config = dict(
    n_experts=48,
    d_shared_expert=0,
    hidden_act='swiglu',
    router_score='softmax',
    normalize_top_k=True,
    lr_router=0.00117,
    vocab_size=8192,
    norm_eps=1e-06,
    tie_word_embeddings=False,
    optimizer='adamw',
    learning_rate=0.00308,
    beta1=0.9,
    batch_tokens=[65536, 131072, 196608],
    max_steps=4839,
    dataset='wikipedia_en',
)
Below are experts of layer 3 (counted from 0) of a mixture-of-experts language model. Rows are named router (the router's row for the expert) and show model dimensions 0-127. Each number is 200 + 20 x the weight over its row's rms, rounded and kept within 0 to 999.
After each expert's rows: a language model's description of what the expert responds to. This comes from a sample of Wikipedia text that the model never trained on.

# expert 45
router,187,216,189,185,208,175,225,180,228,171,184,202,199,161,182,257,215,213,226,170,188,204,185,201,169,223,218,203,229,219,183,196,223,210,234,198,187,207,184,169,188,163,220,178,216,178,220,218,214,227,193,209,213,200,192,199,187,175,169,195,190,174,203,200,180,210,226,174,225,162,183,191,218,219,218,177,214,220,219,226,216,178,210,188,161,216,177,192,226,213,199,202,187,173,211,227,224,196,176,185,173,211,224,209,190,197,205,205,167,233,222,198,248,199,207,193,206,185,226,190,217,220,217,185,195,223,217,223
Description: Plural and abstract noun endings finishing a word, such as -ations, -ities, -ers, plus whole nouns like people, members, number.

# expert 44
router,169,208,190,177,218,190,235,173,225,180,182,184,199,185,197,235,196,212,224,173,193,202,171,195,184,225,210,211,204,211,199,207,222,201,211,178,175,175,166,201,222,185,219,203,217,193,224,222,242,201,187,211,226,176,179,232,181,169,158,224,182,178,221,169,189,213,221,184,236,188,183,169,224,173,205,185,226,226,226,209,206,190,234,173,198,206,202,195,228,218,195,185,202,194,224,208,227,218,196,175,201,222,203,221,206,195,219,189,195,208,221,210,240,215,205,190,202,197,215,181,245,215,229,187,180,236,212,225
Description: Digit pieces of years and numbers in dates, such as 199, 200, 201, or final digits like 186|5.

# expert 0
router,177,214,229,190,207,205,202,192,209,197,181,201,231,188,189,221,217,217,213,189,204,216,154,209,164,206,194,221,208,243,198,199,221,228,216,186,181,211,163,192,220,211,206,213,204,188,219,222,254,225,203,199,213,173,169,239,194,158,173,215,212,176,224,184,182,222,241,186,231,205,169,162,204,182,202,209,224,246,202,192,214,188,207,169,192,175,189,186,231,202,187,204,171,180,208,218,227,208,174,205,196,240,229,214,191,194,210,197,187,228,225,197,201,203,222,189,199,177,220,190,201,215,211,192,187,211,214,228
Description: First pieces of capitalized proper nouns, often historical, religious or military names, after "the" or "of", such as Mar, Dr, Fr, Gr.

# expert 38
router,178,232,210,175,207,202,227,195,206,178,185,190,209,173,151,215,191,196,192,185,189,208,175,204,175,204,226,210,224,224,177,181,223,222,227,196,184,181,189,172,197,205,200,208,231,179,219,199,225,191,215,216,193,169,187,203,169,153,179,215,191,176,239,171,188,215,199,170,216,189,178,167,216,170,219,199,209,214,210,221,229,203,213,189,182,202,157,190,220,200,191,192,176,178,220,222,205,236,179,191,176,203,211,212,186,195,230,214,179,214,213,197,226,226,201,194,220,168,230,179,229,215,222,179,175,231,224,216
Description: Forms of be (was, is, be, been, are) after subjects, plus the "(" opening birth dates after names.

# expert 28
router,183,249,216,174,221,204,242,172,208,189,192,188,206,198,186,240,205,197,200,185,170,212,176,204,199,229,219,216,211,199,173,209,216,208,188,198,176,214,205,186,206,191,243,193,208,192,207,207,233,212,197,213,206,197,192,250,207,160,158,212,191,185,195,190,195,220,232,170,254,195,191,209,208,199,217,187,220,202,219,215,218,156,227,186,181,199,175,187,222,212,192,196,193,181,209,208,190,204,188,198,179,208,238,220,198,197,214,217,212,230,232,182,208,256,189,192,221,163,216,199,220,207,220,205,214,242,199,205
Description: Country codes, colors and qualifier words in sports or chart tables, such as USA, GBR, Best, mixed doubles, and possessive apostrophes.

# expert 18
router,199,231,211,207,203,201,222,200,200,181,165,196,203,175,188,238,244,197,206,189,194,212,188,206,189,197,199,197,205,221,160,198,227,216,204,179,194,180,179,182,197,186,234,191,234,195,203,205,262,191,223,194,219,191,166,222,202,195,165,187,200,166,218,202,192,204,222,218,238,187,168,148,203,189,229,180,198,219,224,184,203,200,210,186,170,219,199,213,219,196,188,189,195,192,201,200,239,212,192,193,182,208,220,185,225,175,202,193,184,194,246,179,230,234,186,181,213,195,203,184,229,212,221,160,212,208,218,238
Description: Vowel-heavy word pieces inside Japanese, South Asian, Arabic and other non-English names, such as Kaz-um-a, Kamenosuk-e, Shinjuk-u.

# expert 21
router,200,221,196,182,215,203,209,200,213,159,186,209,210,161,150,206,228,200,199,167,191,220,185,198,159,209,213,209,215,220,182,196,229,237,203,201,173,183,178,181,208,191,221,207,205,187,204,231,219,208,208,226,228,156,185,234,180,187,188,217,190,195,218,183,175,218,223,178,245,184,200,184,224,197,199,196,220,209,217,209,214,177,220,182,176,208,196,209,227,222,185,187,188,189,210,226,242,227,187,185,191,203,227,216,172,203,217,209,199,219,230,173,202,241,213,184,201,167,193,179,225,220,226,190,196,221,225,229
Description: Colons after infobox field labels, time and place prepositions such as in, at, during, and month names before dates.

# expert 7
router,206,230,196,169,210,176,230,182,223,189,189,197,211,195,173,256,227,209,200,188,195,216,170,195,178,222,225,219,221,229,179,187,237,213,221,182,183,215,165,186,229,187,209,206,215,196,216,211,221,204,203,197,208,199,200,222,202,181,194,235,178,193,213,164,178,218,233,173,224,171,166,171,205,175,199,188,224,219,221,211,229,175,228,171,178,205,198,181,212,210,188,184,193,194,228,205,220,211,172,203,207,209,203,211,203,185,222,186,182,207,221,188,238,241,187,200,204,180,217,201,239,224,247,192,206,205,215,216
Description: Whole numbers or final digit groups followed by a space, mostly table cells, dates and model numbers, e.g. 16, 68, 500.

# expert 46
router,186,217,212,197,209,201,228,219,223,200,159,207,222,194,167,206,251,198,184,178,174,224,168,220,208,209,217,215,219,223,204,214,221,213,219,186,186,168,176,187,197,199,239,174,218,193,199,210,220,187,208,225,222,186,187,209,199,161,180,234,193,190,198,199,178,214,241,200,239,175,173,188,216,208,226,199,218,204,237,229,203,198,223,194,175,205,192,195,208,208,211,193,189,181,214,219,237,208,194,175,200,231,222,216,192,170,235,196,175,227,227,177,230,212,221,187,199,193,226,183,217,218,222,185,199,228,236,202
Description: Verbs and -ing/-ed forms after subjects or commas, and prepositions for, with, between, including, e.g. beating, making, consists.

# expert 6
router,193,215,210,192,229,190,232,203,211,204,196,191,202,176,179,233,222,193,204,179,189,210,178,209,203,204,197,222,228,198,198,198,210,206,227,182,178,180,189,178,199,200,221,217,208,177,209,212,279,198,184,204,230,198,182,200,202,178,196,201,166,179,236,194,201,199,226,191,211,184,195,155,229,182,222,194,238,231,221,218,226,163,216,181,201,203,149,191,220,205,216,192,191,186,205,217,232,213,169,175,207,199,195,199,178,175,221,209,182,210,235,209,236,217,179,175,220,179,208,161,209,185,221,190,194,200,210,231
Description: Single consonants and short pieces inside rare words and foreign names, e.g. Ab-s-cond, Franc-k, Div-er-oli, earli-er.

# expert 16
router,185,217,218,191,222,186,211,201,213,199,190,185,214,183,165,201,220,200,190,184,167,214,178,210,182,205,206,202,217,218,178,205,221,208,207,193,163,192,177,182,204,185,212,182,212,195,202,217,220,219,196,213,214,184,176,213,191,156,167,218,164,183,211,171,179,197,207,182,203,181,163,184,197,195,226,178,228,229,230,196,233,167,213,181,197,201,194,197,233,209,178,170,207,186,218,206,235,206,181,164,194,197,219,212,203,184,227,218,197,225,256,195,205,227,198,163,213,192,225,158,232,228,250,195,189,213,208,218
Description: Periods, closing parenthesis or quote with period, and paragraph line breaks ending sentences, including abbreviations like Gen. and Rev.

# expert 37
router,209,236,212,157,211,202,209,173,222,189,174,179,199,190,188,218,207,193,191,191,185,202,187,207,185,242,219,219,228,210,195,194,204,218,201,181,189,183,175,184,209,187,217,184,212,173,199,201,243,200,182,216,199,189,172,202,193,163,174,210,169,207,226,185,195,203,195,177,233,173,188,186,193,201,238,176,219,242,212,219,212,170,216,197,194,211,199,184,226,229,187,172,191,173,219,233,249,207,194,195,206,198,207,230,206,216,224,190,192,209,233,160,217,218,197,179,229,180,233,171,227,206,230,167,182,213,209,220
Description: Infobox and taxonomy field labels such as Website, Clade, Location, table header rules, section markers, and pronouns It or these.

# expert 36
router,171,229,202,195,218,205,216,165,202,172,175,179,211,182,161,202,205,212,217,177,195,201,184,204,193,208,215,219,227,207,172,196,220,224,223,199,188,193,165,200,219,208,217,190,217,175,225,207,217,226,201,205,219,181,163,221,168,166,180,207,196,183,210,167,182,207,245,173,226,175,176,178,207,195,217,174,223,228,232,219,228,167,224,176,183,203,166,193,199,208,180,179,201,167,210,206,231,218,177,192,193,203,230,221,194,203,218,208,205,199,222,187,222,216,208,198,209,193,237,187,222,214,235,180,182,235,204,227
Description: Almost entirely the pipe symbol separating table cells, especially succession boxes in political offices, plus heading and list markers.

# expert 15
router,182,196,199,189,196,192,210,195,215,186,174,183,193,198,184,240,251,212,221,168,167,236,170,199,205,218,201,228,203,209,188,202,219,235,217,173,188,168,185,190,205,176,213,187,204,191,222,219,248,211,229,210,218,183,152,204,193,157,172,212,179,190,219,185,192,228,199,179,213,184,212,174,230,184,194,184,213,199,215,230,231,191,215,179,194,193,172,193,227,230,176,204,178,182,210,211,210,220,196,183,212,217,212,217,187,182,212,225,179,214,241,165,213,213,214,204,214,188,194,186,205,216,231,203,183,230,224,208
Description: First pieces of longer common words, mostly verbs and abstract nouns in prose, e.g. advoc(ate), mater(ialise), dro(pping), thes(ized).

# expert 25
router,190,203,195,169,199,184,235,178,213,178,186,199,205,183,176,257,235,201,192,171,190,208,170,226,188,203,203,220,202,237,187,190,204,226,223,173,177,214,189,178,225,197,214,205,206,149,230,195,214,226,184,190,222,184,192,207,175,184,182,217,189,181,223,188,178,215,212,180,224,163,180,184,205,209,221,189,212,198,230,233,199,176,223,206,173,181,190,165,225,223,197,194,201,194,224,230,226,218,174,194,210,227,218,223,193,181,219,217,186,194,212,183,239,217,200,178,226,185,218,198,223,195,217,184,168,222,211,219
Description: Final pieces completing common nouns after the or a, such as be-ach, re-ar, stadi-um, and whole nouns like car, building.

# expert 20
router,164,209,214,147,211,201,233,183,205,191,195,198,202,178,167,247,229,221,208,201,181,222,195,197,190,207,197,215,230,207,208,188,207,220,215,186,195,197,181,181,218,191,226,210,221,180,197,240,280,221,203,210,226,190,170,225,168,178,179,223,202,171,204,194,174,218,218,182,211,190,183,216,202,182,212,197,233,206,217,214,227,179,218,171,184,186,189,163,220,213,205,180,208,177,222,220,203,207,169,198,179,204,211,234,195,187,210,211,200,218,229,183,204,213,197,197,198,181,226,203,233,198,223,185,176,203,206,215
Description: Opening capital letters or clusters of names and acronyms, such as SP, Kl, Sch, St, often in technical or foreign names.

# expert 19
router,187,218,197,182,214,207,232,192,222,185,178,190,206,178,198,252,223,207,204,171,196,215,168,206,197,217,195,207,214,233,182,210,208,214,192,184,172,174,185,194,199,176,204,215,230,201,221,201,258,200,189,204,218,201,172,220,181,172,183,214,193,189,202,177,190,235,221,174,229,205,193,194,207,180,206,185,234,229,207,205,212,195,204,167,175,210,192,197,216,209,206,169,199,197,205,203,223,200,156,169,171,196,227,210,211,161,218,209,208,214,223,164,221,266,185,203,193,193,220,209,212,220,216,186,193,236,211,232
Description: Digit groups followed by punctuation, such as decimals before %, stats separated by semicolons, coordinates and time offsets, e.g. 15.22%.

# expert 4
router,208,221,198,202,199,217,237,171,235,186,178,168,197,199,174,224,197,194,191,183,202,225,176,199,192,233,195,210,226,230,178,198,226,223,212,197,183,187,197,179,203,185,228,182,220,193,220,220,219,221,180,219,221,200,194,207,208,178,171,177,165,193,234,189,176,192,221,154,238,184,167,183,186,206,236,197,205,246,231,213,214,178,197,205,176,233,180,207,226,203,211,202,212,162,204,212,210,196,183,193,200,202,197,179,204,186,208,220,195,199,212,177,229,247,204,185,174,177,240,171,213,226,208,186,207,197,211,226
Description: Final pieces of names and words that end with a space, often before a parenthesis or table bar, such as Freitas, Griffin, Siemens.

# expert 27
router,164,217,222,184,204,208,221,192,213,178,175,196,210,163,182,199,226,216,194,165,180,221,196,219,199,230,214,234,223,224,177,198,221,232,223,161,196,170,184,187,193,197,232,209,220,191,214,230,222,218,218,219,226,200,190,212,187,180,182,223,174,160,216,187,202,223,210,184,208,179,198,183,214,181,226,188,220,228,217,223,217,191,231,172,191,189,188,174,229,219,191,198,174,182,222,223,221,218,173,165,200,220,232,219,193,169,237,198,198,217,210,173,229,207,205,199,221,172,212,198,205,233,223,205,198,200,201,221
Description: Prepositions, relative pronouns and adverbs following verbs or commas, especially by after passives, plus to, that, which, who, not.

# expert 23
router,194,225,215,197,211,217,234,177,224,193,182,184,187,190,178,235,219,192,181,177,202,220,172,219,192,200,216,221,210,229,180,200,224,219,193,186,160,208,173,165,234,191,229,185,222,197,207,211,220,197,189,210,202,208,192,198,185,213,171,217,201,160,214,176,188,235,225,181,222,176,187,173,220,194,234,198,203,225,232,207,210,148,227,191,175,219,169,189,207,204,204,188,209,179,208,194,225,195,189,184,181,223,198,194,193,188,225,217,199,215,213,181,212,234,189,169,203,164,219,170,227,205,202,164,187,208,228,242
Description: Mostly the conjunction and, also or and &, plus word-final pieces like i, u, ate, ans ending foreign or compound names.

# expert 5
router,208,207,212,188,228,210,194,209,225,164,178,181,222,189,161,238,225,189,213,195,184,202,179,229,188,216,230,219,230,215,166,202,213,222,222,203,193,205,197,181,202,189,227,204,218,201,238,220,240,201,188,193,200,192,198,193,199,186,162,218,178,173,211,170,186,214,197,177,228,166,195,201,218,200,192,200,217,218,210,217,198,209,237,182,176,204,169,195,231,223,195,184,187,176,202,203,217,219,174,171,172,198,216,234,187,183,220,211,209,207,218,194,230,243,232,188,217,202,204,184,210,230,237,174,161,232,206,205
Description: Past participles and adverbs right after was, is, were or be, in passive or descriptive phrases, such as known, cancelled, thought.

# expert 13
router,163,234,207,176,228,209,224,192,202,167,193,201,224,166,194,217,226,233,195,194,196,203,174,213,183,228,213,222,226,202,177,197,230,206,220,169,184,201,177,200,209,201,195,189,209,191,230,217,227,208,217,217,189,181,176,201,183,153,197,229,190,183,213,191,194,219,211,188,234,175,197,184,222,166,213,200,214,196,226,201,213,177,250,183,187,193,170,167,219,212,170,176,185,191,222,233,212,232,203,164,213,214,215,220,189,180,229,198,198,210,216,179,219,215,192,184,195,168,227,186,206,223,211,180,192,226,233,215
Description: Articles, pronouns, numerals and opening quotes starting a sentence or noun phrase, such as a, his, One, She, and quote marks.

# expert 10
router,165,219,183,180,208,197,219,211,210,195,197,176,243,184,197,251,217,198,202,181,177,183,173,204,192,203,213,234,214,198,181,213,213,204,217,173,193,185,161,189,227,209,206,187,233,175,203,207,239,235,194,211,207,187,167,216,188,162,185,213,190,186,209,193,186,210,230,171,216,173,200,165,203,206,221,189,203,207,206,239,233,178,217,191,178,220,192,172,229,197,190,185,191,181,206,228,237,231,201,176,202,233,221,211,202,198,217,188,189,213,233,207,206,217,208,170,203,192,220,178,226,235,227,211,182,238,201,197
Description: Content words in biographies and sports careers after his/He/the, such as born, year, began, club, career, season.

# expert 32
router,183,210,216,194,196,185,227,195,205,194,194,197,202,194,157,226,214,203,205,196,197,210,187,211,158,212,224,198,199,218,188,206,210,181,207,206,193,202,183,150,205,189,224,195,241,191,207,214,280,208,213,222,201,191,176,235,200,197,189,198,202,197,224,192,184,222,222,195,241,197,178,199,190,182,223,185,224,218,208,194,221,169,189,177,170,204,171,172,209,217,183,201,210,174,216,211,211,197,164,205,177,196,212,203,188,207,198,202,182,207,253,186,227,238,193,165,209,172,216,171,220,240,238,184,190,201,220,197
Description: Inner syllables of personal and place names, often Spanish or foreign, after a capital letter, such as Cortés, Šibenik, Henderson.

# expert 8
router,202,231,182,166,212,197,210,178,228,201,172,189,201,200,188,238,214,187,208,165,195,216,165,213,207,206,188,212,200,225,188,216,203,233,220,192,203,166,185,170,207,172,219,207,220,175,216,219,276,214,208,190,196,186,198,202,213,170,181,198,187,175,209,209,173,215,209,165,222,179,164,196,210,187,225,192,229,229,223,213,208,191,226,171,183,209,204,191,206,200,185,188,193,181,218,192,222,194,182,166,207,227,218,200,198,161,221,210,197,211,237,176,205,219,172,198,192,183,227,178,227,210,197,213,210,217,214,240
Description: Closing suffix pieces of common words before punctuation, often in scientific or technical prose, such as bacteria, methyl, weapons, waterfront.

# expert 30
router,183,226,197,199,230,210,216,215,215,206,182,200,213,181,178,231,217,202,209,198,191,201,182,210,179,211,203,198,211,223,176,197,216,209,186,199,184,194,177,181,215,200,228,219,233,197,217,204,267,228,192,222,192,211,176,227,174,181,163,220,205,167,197,160,201,203,228,202,226,198,181,183,211,185,233,196,228,234,218,201,204,168,204,186,185,200,204,182,237,201,216,167,186,171,234,213,200,203,170,210,198,210,201,199,222,169,218,201,188,220,239,197,230,266,207,181,209,173,209,195,230,214,214,194,207,189,195,222
Description: Single capital letters starting names or abbreviations, often after pipes, dashes or Al-, in tables and lists, e.g. Al-Hassani, SLV.

# expert 33
router,203,217,212,196,243,190,230,191,218,188,200,181,209,190,182,224,211,208,222,182,200,201,177,205,188,247,211,212,213,200,168,207,203,223,207,202,199,175,184,185,208,175,215,189,209,173,218,206,245,196,206,205,195,189,194,209,185,161,169,203,216,191,217,202,196,231,188,186,205,192,194,205,220,196,203,186,213,200,223,239,222,181,245,172,168,192,188,187,218,208,187,182,188,202,189,213,238,220,184,189,176,196,201,233,188,175,230,223,192,227,274,174,197,218,211,196,214,192,227,204,218,203,220,207,166,226,199,253
Description: Middle pieces inside words such as Rel-e-ased, decor-at-us, constit-ut-ing, plus paragraph breaks after headings and lists.

# expert 1
router,205,226,211,210,190,191,207,189,221,188,174,185,218,190,171,215,224,186,206,209,191,197,155,183,178,194,197,208,216,222,188,190,196,259,201,175,175,215,177,173,190,176,221,194,222,190,238,235,288,206,213,211,203,201,191,210,193,181,183,213,181,171,235,178,209,214,211,190,208,179,169,190,199,192,221,177,213,197,203,226,228,183,199,184,169,194,180,207,205,203,214,197,202,178,206,203,205,186,181,200,186,221,226,202,193,181,201,212,189,231,255,196,207,246,195,193,201,185,229,203,212,213,214,184,178,207,225,210
Description: Inner syllable pieces of proper names, often Slavic, Turkic or Central European, plus rarer words, such as Poul-enc, Bal-lym-ena, bom-ber.

# expert 42
router,211,228,209,183,198,211,232,187,216,183,187,195,210,160,192,192,204,204,213,184,182,224,181,201,185,221,216,216,212,211,152,195,227,210,190,193,164,165,180,182,229,199,211,183,233,189,240,217,219,213,219,204,225,188,201,214,195,192,172,212,181,208,216,184,189,216,224,194,225,184,173,186,214,154,228,196,213,223,222,224,211,171,206,180,184,210,185,176,229,220,179,177,188,173,210,232,226,214,198,172,181,219,232,217,185,178,206,204,167,191,222,194,222,237,207,177,213,163,212,183,200,230,210,183,181,233,224,205
Description: Prepositions of, in, to, from, into linking nouns, especially in names like City of, Hall of Fame, part of.

# expert 22
router,195,219,196,174,210,204,211,200,212,149,189,196,218,173,180,244,235,203,215,185,204,212,166,209,196,208,199,209,218,222,174,208,228,208,201,193,154,196,191,193,212,201,212,193,230,161,233,196,212,228,193,196,198,194,181,208,184,196,199,217,188,178,218,193,181,204,224,173,208,200,160,186,209,195,213,172,212,215,218,205,201,162,217,200,175,220,187,193,207,202,159,163,210,182,215,224,224,226,178,188,203,203,225,223,213,202,234,183,202,215,261,175,207,215,209,180,217,185,219,180,244,193,209,192,176,209,217,247
Description: Commas and closing parentheses separating items in lists of names, occupations or credits, like "producer, engineer", "(born 1993), actress".

# expert 41
router,177,207,186,154,222,180,245,191,212,196,184,190,222,180,170,215,238,200,212,164,215,204,179,194,197,212,195,212,222,207,207,205,207,190,198,201,153,189,194,190,198,187,239,191,213,187,214,209,233,202,186,220,200,186,186,235,198,180,184,221,182,179,234,193,177,234,224,185,223,178,180,182,209,185,244,194,207,235,194,206,215,187,206,195,192,201,197,171,225,217,188,193,194,177,222,220,230,224,175,190,178,193,212,205,200,188,205,212,190,201,237,187,228,220,216,201,201,156,213,191,238,239,217,178,188,241,220,225
Description: Hyphen bullets starting infobox and See also lines, closing parentheses and quotes, and title nouns such as album, novel, Star.

# expert 40
router,188,221,187,182,207,205,229,180,215,170,170,202,218,182,195,258,232,204,207,181,194,203,176,204,201,232,191,201,215,209,182,209,204,209,177,203,174,199,165,174,204,183,224,197,222,181,209,198,231,216,218,217,205,200,194,237,191,186,185,212,175,196,207,164,182,211,208,189,212,183,179,168,213,206,224,193,214,227,200,206,209,186,206,184,178,212,178,173,222,205,204,200,191,184,208,223,227,231,195,181,203,204,249,211,194,176,218,219,191,226,245,180,236,245,201,186,223,155,217,211,215,214,252,217,203,226,205,215
Description: Numbers, percent signs, spaces and header words inside table cells before a pipe, such as Votes, Candidate, Statistics, 40.23%.

# expert 11
router,185,211,195,173,221,208,237,185,220,188,180,188,228,171,186,216,208,216,233,181,186,185,188,224,177,199,211,220,239,215,192,191,221,206,188,184,171,212,179,186,222,190,227,200,225,195,214,220,218,216,203,218,209,201,210,262,188,187,161,202,175,194,197,192,173,213,216,174,228,177,183,188,217,178,227,198,239,205,220,194,200,189,216,190,167,183,177,179,211,199,173,183,195,171,208,201,238,225,174,181,192,229,202,202,182,196,228,210,190,241,207,192,215,216,219,160,208,168,221,186,218,226,219,200,193,233,208,224
Description: The word the, also this, same, first, third, main, after prepositions like of, in, at and beginning noun phrases.

# expert 39
router,178,230,188,196,219,196,229,169,222,192,172,163,182,211,153,240,225,190,177,170,195,221,186,201,196,209,199,197,193,202,183,204,248,215,202,194,191,202,196,196,218,203,208,202,210,195,210,231,218,217,173,216,227,174,191,210,195,189,165,191,176,162,224,180,171,198,223,166,237,195,182,178,196,202,208,194,183,226,213,216,219,158,190,195,180,193,172,182,232,214,191,182,202,189,190,208,216,208,184,192,192,194,236,206,199,186,218,207,197,200,220,172,211,246,192,182,202,160,239,182,218,196,231,189,168,181,219,220
Description: Full first names like John, David, Albert, and final pieces of surnames or names in tables and credits, e.g. Abramowitz, Jerry.

# expert 12
router,191,228,205,172,213,194,218,184,226,181,173,182,200,199,182,229,223,186,197,188,188,188,175,185,207,220,199,225,209,210,182,202,223,197,242,182,160,194,189,208,205,184,228,221,203,197,201,221,263,210,230,209,190,184,167,220,193,158,181,198,199,171,214,199,193,218,237,170,243,166,171,170,204,182,192,197,217,225,227,211,213,194,192,192,188,203,183,199,203,230,187,200,221,172,216,204,212,197,212,194,186,210,227,228,201,185,219,215,202,214,258,172,186,220,187,200,191,184,225,165,234,210,203,201,182,222,201,208
Description: Word stems and pieces in music, film and entertainment articles, such as album, film, review, host, track, foundation.

# expert 35
router,189,212,213,185,230,214,215,170,226,182,171,187,204,208,196,232,207,188,201,194,185,230,170,208,175,207,188,236,205,212,169,191,230,232,215,198,180,206,169,186,229,177,216,183,226,182,220,213,232,233,195,211,197,162,170,225,194,168,170,220,188,168,205,180,178,229,220,175,244,183,186,186,225,202,200,193,199,229,224,203,222,164,206,182,200,186,168,180,240,212,193,202,189,168,213,214,234,212,200,218,193,206,218,223,203,207,198,200,183,227,211,187,227,215,165,186,207,178,213,188,226,219,214,208,192,225,191,201
Description: Capitalized words inside names of places and institutions, e.g. Central in Central America, United, South, International, University, State.

# expert 9
router,189,214,215,180,210,207,221,199,209,176,164,176,207,159,175,206,215,211,216,177,194,233,158,216,196,214,200,211,218,222,176,201,217,208,198,194,167,177,178,194,210,181,210,188,232,194,219,204,216,220,209,212,220,198,166,230,200,168,176,198,193,187,219,176,203,227,219,186,240,176,185,178,207,197,222,198,229,208,214,219,216,178,202,178,177,195,189,177,206,233,193,184,182,178,202,243,232,197,158,184,201,212,219,202,193,171,214,221,195,202,219,186,208,232,205,188,231,185,208,179,210,236,263,184,190,212,218,224
Description: Pipe separators that open or divide cells in wiki tables, plus stray byte pieces inside Japanese or Chinese characters.

# expert 34
router,207,224,179,173,203,204,227,170,192,188,186,168,202,173,160,209,224,191,212,187,188,215,188,213,169,229,203,223,249,206,157,183,218,213,208,179,192,204,177,190,219,182,195,191,215,167,218,219,236,204,195,215,205,168,196,207,173,178,192,211,167,180,205,187,195,219,230,198,204,190,187,172,212,196,234,187,230,205,212,201,200,191,226,183,172,192,177,193,225,233,190,193,194,195,237,221,231,218,178,194,200,194,196,232,192,203,218,211,198,229,246,186,222,224,202,191,209,189,203,190,230,214,243,182,188,220,233,233
Description: Newlines ending infobox or list lines and === section heading markers, e.g. after "Class: Mammalia", before "=== Hong Kong ===".

# expert 26
router,226,195,181,162,184,201,225,181,246,187,187,185,207,174,192,232,216,197,196,200,204,190,179,223,192,217,202,215,213,234,197,192,222,203,227,180,187,184,199,195,186,191,239,180,194,192,201,218,291,203,200,199,197,202,194,239,200,190,183,200,209,191,223,181,157,213,233,196,238,187,186,186,217,189,235,173,222,220,217,199,224,172,216,189,184,207,195,195,218,215,191,182,186,199,204,205,208,192,180,185,184,208,216,181,189,198,221,215,190,231,250,170,225,237,211,197,190,187,222,167,213,199,208,188,195,203,198,217
Description: Middle syllable pieces inside ordinary English words after a first letter or two, e.g. th-ic-kness, neph-ew, si-mp-le, v-ec-tors.

# expert 43
router,171,192,185,190,221,202,230,175,209,191,180,184,216,184,180,237,212,220,211,180,180,189,181,215,184,219,198,212,227,221,200,206,206,198,177,192,168,194,197,188,193,179,205,190,213,186,215,178,295,208,236,194,216,189,181,225,192,182,175,200,203,179,211,204,169,196,222,195,214,168,179,201,225,180,201,181,215,205,229,216,215,193,207,183,189,186,199,184,201,211,176,192,196,180,222,222,209,249,178,188,202,224,235,212,180,181,210,185,199,211,218,187,198,215,215,165,202,189,217,183,211,236,228,203,178,234,220,235
Description: First pieces of common nouns right after the, a, his, e.g. sist(ers), los(s), weap(ons), lar(vae), plus However and them.

# expert 47
router,207,243,220,185,186,206,189,164,189,181,183,166,209,199,170,221,202,193,213,162,172,197,201,209,177,226,198,205,229,215,191,186,209,228,187,201,182,187,190,187,220,195,200,197,232,197,222,218,257,200,195,204,219,186,178,233,192,149,196,204,195,186,212,174,194,205,226,173,229,200,196,182,229,166,216,199,229,240,214,213,217,177,205,209,195,209,195,195,231,214,180,173,180,168,220,220,213,200,175,208,194,192,214,217,191,216,195,184,228,221,248,187,202,226,208,190,208,206,207,172,235,205,220,174,197,225,214,237
Description: Labels in infobox lists before a colon, such as Born, Died, Debut season, Genres, Coordinates, plus taxonomy terms and table pipes.

# expert 3
router,188,227,219,180,188,194,221,198,232,188,193,197,210,193,157,215,204,208,196,185,212,223,180,212,194,228,198,198,192,197,157,201,221,205,216,192,181,209,204,188,198,186,198,205,230,219,231,223,267,200,202,211,209,176,172,230,199,193,198,208,189,174,197,192,180,202,229,184,232,207,168,208,207,185,212,205,205,223,245,187,206,195,194,200,182,198,187,201,237,209,195,170,214,165,204,220,231,188,186,174,192,228,217,198,185,180,218,199,182,227,243,201,204,236,199,152,196,163,228,182,187,212,224,206,165,215,209,237
Description: Middle or second pieces inside personal names and foreign words, including apostrophes in O'Hagan, as in Deebo, Hisham, Wilfrid.

# expert 29
router,149,211,192,183,233,201,227,183,203,186,198,193,221,168,176,209,222,222,224,187,196,225,187,209,174,204,228,229,239,207,184,193,207,208,184,202,183,171,190,199,206,193,190,186,203,186,205,204,252,210,188,200,220,186,185,207,180,156,163,206,187,193,196,201,166,185,195,188,202,190,185,180,229,163,221,194,216,202,226,234,207,185,233,178,206,200,187,181,222,201,189,193,194,182,192,210,213,227,200,160,207,209,226,225,203,187,238,197,182,211,230,199,248,228,205,188,231,183,225,186,223,197,210,178,188,222,222,241
Description: First pieces of split words such as in-deed, w-ildlife, im-printed, plus closing table pipes and == heading markers.

# expert 17
router,169,233,202,177,201,210,221,200,206,186,184,196,194,177,166,222,223,202,215,187,183,206,186,213,180,216,219,217,245,217,179,212,230,198,193,164,171,200,154,182,191,190,218,201,202,196,214,199,239,196,185,239,205,196,173,228,173,178,183,227,175,185,228,203,172,200,205,187,245,186,177,177,214,211,223,177,220,210,238,200,241,198,210,183,182,222,201,183,212,219,174,189,169,199,209,216,212,222,184,175,204,203,212,216,198,178,209,224,179,213,213,203,213,226,227,173,224,180,224,190,238,213,216,185,202,217,226,219
Description: Periods, commas and apostrophes inside numbers, possessives and sentence ends, plus auxiliaries had, has, have and dollar signs.

# expert 31
router,199,233,200,204,199,203,194,180,215,170,196,204,218,192,185,216,204,220,206,178,194,208,193,244,182,226,223,221,236,233,160,190,210,201,183,198,163,204,168,198,190,215,211,178,232,160,235,207,247,224,195,217,213,186,163,213,194,192,200,216,180,208,210,168,207,219,213,158,225,192,197,187,210,194,228,204,217,206,217,230,218,195,192,186,184,190,200,189,234,219,173,182,180,171,221,223,224,224,194,190,201,229,205,209,195,182,214,215,212,238,229,189,215,242,211,200,221,173,207,181,216,217,224,198,174,229,209,221
Description: Coordinate marks ″ ′ °, colons after infobox field labels, sq, www, UTC, and male in census household sentences.

# expert 24
router,178,236,199,187,202,183,229,193,208,177,161,196,175,165,186,200,234,216,239,185,186,228,194,197,178,208,210,209,220,212,165,189,224,223,209,187,171,189,191,177,205,185,222,216,212,199,216,213,244,208,218,202,193,189,166,221,182,182,187,198,196,182,231,186,169,209,199,179,211,198,169,179,232,182,225,172,208,209,226,218,216,179,228,155,193,200,189,178,245,191,188,176,177,201,199,205,207,228,201,157,198,226,217,220,191,202,225,223,202,208,219,167,200,231,207,196,214,191,220,200,224,221,233,196,170,215,205,205
Description: Hyphens, en dashes, opening parentheses, slashes and LaTeX-style braces, often between numbers as in scores, ranges, and compound words.

# expert 14
router,221,243,206,202,205,205,235,197,213,206,194,175,207,187,160,216,210,209,214,167,211,216,177,236,193,219,200,200,220,212,189,185,228,194,202,195,165,191,180,184,210,194,206,218,216,181,219,235,246,196,202,193,209,206,188,211,200,188,194,197,174,161,226,162,198,208,205,171,217,188,172,179,200,169,228,198,219,223,215,216,217,181,201,182,209,207,188,190,209,232,189,202,202,188,209,188,209,193,189,191,188,211,192,214,211,169,197,217,187,212,254,172,242,267,214,184,214,170,218,168,232,209,222,195,188,217,209,226
Description: List dashes starting infobox lines, dots and slashes in coordinates and units, plus Cyrillic or accented letters, e.g. "- Region", "24.9/km".